python train.py --n_layer=13 --d_model=384 --n_experts=32 --experts_per_token=1 --d_expert=160 --d_shared_expert=384 --activation="gelu" --moe_layers=[0, 1, 2, 3, 4, 5, 6, 7, 8, 9, 10, 11, 12] --router_score="softmax" --normalize_top_k=false --routed_scale=5.66 --balance_loss=0.0103 --balance_bias=false --router_bias=true --init_std_router=0.0283 --lr_router=0.00083 --n_head=12 --n_kv_head=12 --head_dim=32 --vocab_size=32768 --norm="layernorm" --norm_place="pre" --norm_eps=1e-06 --positions="alibi" --qk_norm=false --attn_scale=0.177 --tie_embeddings=false --parallel_block=false --init="normal" --init_std_qkv=0.0228 --init_std_o=0.00448 --init_std_up=0.0228 --init_std_down=0.00448 --optimizer="adam_variant" --lr=0.00048 --beta1=0.9 --beta2=0.98 --weight_decay=0.29 --lr_head=0.00439 --grad_clip=2.0 --warmup_steps=461 --schedule="cos" --final_lr_fraction=0.03 --batch_tokens=[32768, 65536, 98304] --seq_len=1024 --doc_mask=false --z_loss=0.0001 --train_tokens=368200000 --steps=6413 --dataset="wikipedia_en"
Below are experts of layer 5 (counted from 0) of a mixture-of-experts language model. Rows are named router (the router's row for the expert) and show model dimensions 256-383. Each number is 500 + 50 x the weight over its row's rms, rounded and kept within 0 to 999. Numbers have three digits each.
After each expert's rows: a language model's description of what the expert responds to. This comes from a sample of Wikipedia text that the model never trained on.

# expert 20
router:482474532537571451534535499485539484530481456500449494532454524559528516517520477441451442541514565511538528463468519553501536528451432455562438565419502524515471548491596456479520419519518466477478416419498509569546431542503452529533505527579549397571525441493504561457478558532555482427490400532519511419517508443499460581536464511506513458460539468540510471527582538494510526463494
It responds to: Line breaks before section headings like == Seeds ==, in results tables and infobox lists, plus Population and Died field words.

# expert 29
router:475420538579523553495470467434506570459505508491486495474474494534569538454511578525594557487382504435467447482555510502553496535482493441434480573447503429538459488427492439526483598548583531490475612494490441529430555443543475452545573510543468512487462598522518576492549457527506530598543493445518531437484532415561509427523524505575460479593477451599497489452439489563491441531501
It responds to: Digits after other digits in codes, chess notation and tables, plus mid-word pieces of foreign names and the word Location.

# expert 13
router:541490569505604561396466544512472522472556406418541501555483420553537465543504462441514532570452454510439546484543524499459472431532475511521546499515498587596483529477536480516463518508461479520505491549559468353419565491459438498506500529548447582502465464500506446531627410459434546514435568532545583623430543586473480491511554437371522511426499625491473454488430410511566538487568
It responds to: "to" after phrases like due, contrary, promoted, and past-participle endings such as -ated, -ized, -ened, -ched, e.g. renegoti-ated.

# expert 31
router:553436598506558514530492500459467451556474482453443431533441534438499484463391541492587399547558523500407449463497549453421489416506513515454485437467441506467499584517557591466454422479452477515411534556505472536526463482531486422482549473601467497547510541500521451489563488421579498421411478521463505495500483580507497524511484536495426534476470435412580509453466483541502581467436
It responds to: The prepositions for, to, by, into and with before a noun or verb, e.g. record for Okeh, pay for food, ordered to patrol.

# expert 19
router:517463522509520478523528444490465521533520449560496530557528545382392507508519474533438591437522533575527434503494486472466468435466446518463559502452520479446577454518421519504514536424535558570438486411431539465587494541549535546481585549414508521481428476437549564478447501477536459470541543480398471502598616462469486511430498528527490543506532477648606527480601512523445505517414
It responds to: Tokens right after hyphens, dashes or slashes, such as digits in ID codes (59165-19-8, 39-42420), the Persian -e, and first-name starts.

# expert 8
router:496589450548550539559396512597515616439464493448464534444462491483405521475465524544495522453475420576503538529496418489494524523478507496413435506542530527512499443375486486594525426491579502507483508488535519535466551570398496541490400544495485490480468542540511494549560536543416497531489558528465433577476448518451519512474476448423419531519480507436466409384485450507526428456587
It responds to: Compound-word hyphens like water-insoluble and steam-powered, plus spaces before numbers in tables, infobox measurements and taxonomy lists.

# expert 26
router:490501564565387505471484481431454555536475479525490554348488539530504528474498591573599557499390545519480481453460572500574565496526598475517398433519542495432493544445481509539436523480510458439504499583570593450463529427592554511538479502460504530514487543553526493472440450497468518513487407474508537447543576496551545451572488488498449482565454544466425454533421473574524463473512
It responds to: Second words of country and city names like United States, New York, Los Angeles, and single capital letters in acronyms.

# expert 7
router:486543513361421480503571451461592379522507518569442530453508585437554522555538380575464503526488472451490455508504450411458512415470563530498456423462467467516512448469456463439537561495484543506604487542442506606518525534494569498470506533535485533535462496554553432487446473493534468352566420582607495495592474519595502563532457468510498535458596409546554552514513545586489395431474
It responds to: Mid-word pieces of foreign surnames and place names, including accented letters and non-Latin script, e.g. St-iel-er, Ž-ele-zničar, W-ach-ter.

# expert 30
router:555418508574534544540534512510530478504517461486424518575484565447486467508534495508494503484578466522480547496486563538512535520400517508446466473472450416472464473551595518496485505516392567505484544539565449543534474394483431473549569582484509519517450524482542549442574459445540518578508471511475538394537411395488464503442482488483514562506509430469497550493518427429448501512417
It responds to: The article the after prepositions (of the, in the United States), plus = and == heading markers and the inside words like Pytheas.

# expert 1
router:518521457460473580545555448427414477557500519521504583497557582487484472493513560489522441515521605525536516461534543560464493550423532440529483541505500443411526513454475540522570534385488553469497562331373534631605543597546428490493433514437524438454455368440533555419520545513509446538451446472494440418518492416441520511470509552504536530530538460507531522494485607518507424546427
It responds to: Month names such as May, March, October after "the" or before a day, plus first pieces of proper names like Rockefeller, Ty(ldesley).

# expert 28
router:523521465527420562480480509570564525474547529449513486407508496496587544582424453513477576476465515502457519570478564479479555464604562502554504508516459468529545429562516417494450464600495475397498588582553464419460506429451524482549437428519499538403501617523459488505479500522532508428467545572424443534497491547575516577462419527429474537587494466481458510515471451519425527408533
It responds to: Line-break tokens ending infobox or list lines such as "- Country: Canada", and table separator rows like |---|---|.

# expert 3
router:535528503420549460537536533528502407529585496548447559551514485317533543567466474529472448490450452539471425622512604493532455450509461537423553429519555442510520460480592458495500457385486511536503553491461418502572435477411505488458612514456534542382554482491470476389525451498482448458437593575498497510483565634456509600426512503518494505532525423473572506533524527405478535505516
It responds to: The word as after verbs like became, joined, was, plus role or status words such as considered, designated, also, not.

# expert 6
router:512431500576373463493509537477486418481479569481498472543528519487547487572488515436454482511520471469482530545436489439439557443482532439464533511453493575462467561582424604539525554516598477474479500553432483479547500561447481562506505455519523498541491545529483523498524425523567437463555543471502568484470561528593464460573470482507462450430559496508466473549475445558457587488584
It responds to: Possessive s after an apostrophe (ESPN's, Hitler's), decade s (1860s), and determiners the, a, his, its, their, plus degree signs in coordinates.

# expert 23
router:475466555373482434543483463463497419485519455498488544502462594438512497538566480469482569468590532536614528459433514454489462453535506541602526473447402559525558428397482560409540495509475470532484478484502551487558494542504473497388543510473590516538510404553546476467451519503578439498482448543509510545534427550512589552525439570494597577477553464507601533484541462482510384456388
It responds to: Words right after in, at, a or an opening parenthesis, such as at one time, in each other, (born 1982).

# expert 9
router:516479474504520614426518526582420563499439440398486478490443437537533488519528553558553507550444472507495431490542571502507506468404503470459472526425520477428432564544510494546436472482549552490475460612514480457485469474581445482544540580582545504497510573462524543433538424474549540452498503525538483513489518505458445550495491472471500519487514540466478437487500437543572508536562
It responds to: Forms of be after a subject or auxiliary, often passive (was built, were introduced, has been), plus object pronouns him, them, himself.

# expert 15
router:517559457532503565570495528537491564577479490451562424504500388589454489467489527522509503467553464514479561555536487581507395555516525445540553506557489479505474541476450470525478412526475465434509502519516421533470436521437494540529420456483546536455592460423495473561562588548398560561508525533507431584475455438448426549464567459525424463451545586527427407498462515492512525534526
It responds to: Prepositions after verbs or nouns (focus on, inspired by, against, between) and and, commas, including, joining list items and phrases.

# expert 21
router:396495542412542501413494527559513532460567526517503534544530504497504481510570553487486487545560501407523502448539487480487443433567509545536479518493516518581458463432584491521456534584553566465495425510539510443399541476536473513543475556528570514626475559491513540491491529458507517468414570432605432503510462526459538471468476424466503515534452463489413567460412549431517368499487
It responds to: Nouns following numbers or ordinals, especially time in "for the first time", years, goals, games, appearances, and office or tenure.

# expert 18
router:533496567481534432529574433499395422456494431528478451514460514507503524551463485421499460448567523535566463512489505479621470546451501506648468421512424519509628435442525555460546492507432447537495482530529523570572497507505482532487576497448588472528498412533477530460493540476580588541461547462512626472605486520444480540513527531487626522466500512506598511420474547427530436483430
It responds to: Sentence or clause openers such as However, During, According, After, While, Although, plus than, except, and table cell separators.

# expert 0
router:534576468539554431495454564576400559444500498532543448480488496504500431491504636446514340545445496541591498532477496558500575508518564488492605501617516591509515496581573410499488479516447560492504520537500618485503434513484435546510484438442582512523498419519438530608432539641528521525476453448438516526471451449392534458539574554414517436489444538486459514456425480451469442456418
It responds to: Relative pronouns, subject pronouns and auxiliaries opening a clause, such as that, who, which, he, she, had, has, would.

# expert 11
router:554428509486451462499475433425483507546413527552551564581553496593502529510469488503479530419515543474479456441503516462453508483599510467487418459512513456434505429455557616478558545480532468452464610472544535485455589502490555437491462544483499460499415490541485478528460455490485411513548474503486424430542444518493504426473567603536457592583493514539514497433444454531466467591533
It responds to: Capitalized words inside song, film, book and organization titles, such as Of, Great, Special, Good, New, Secret.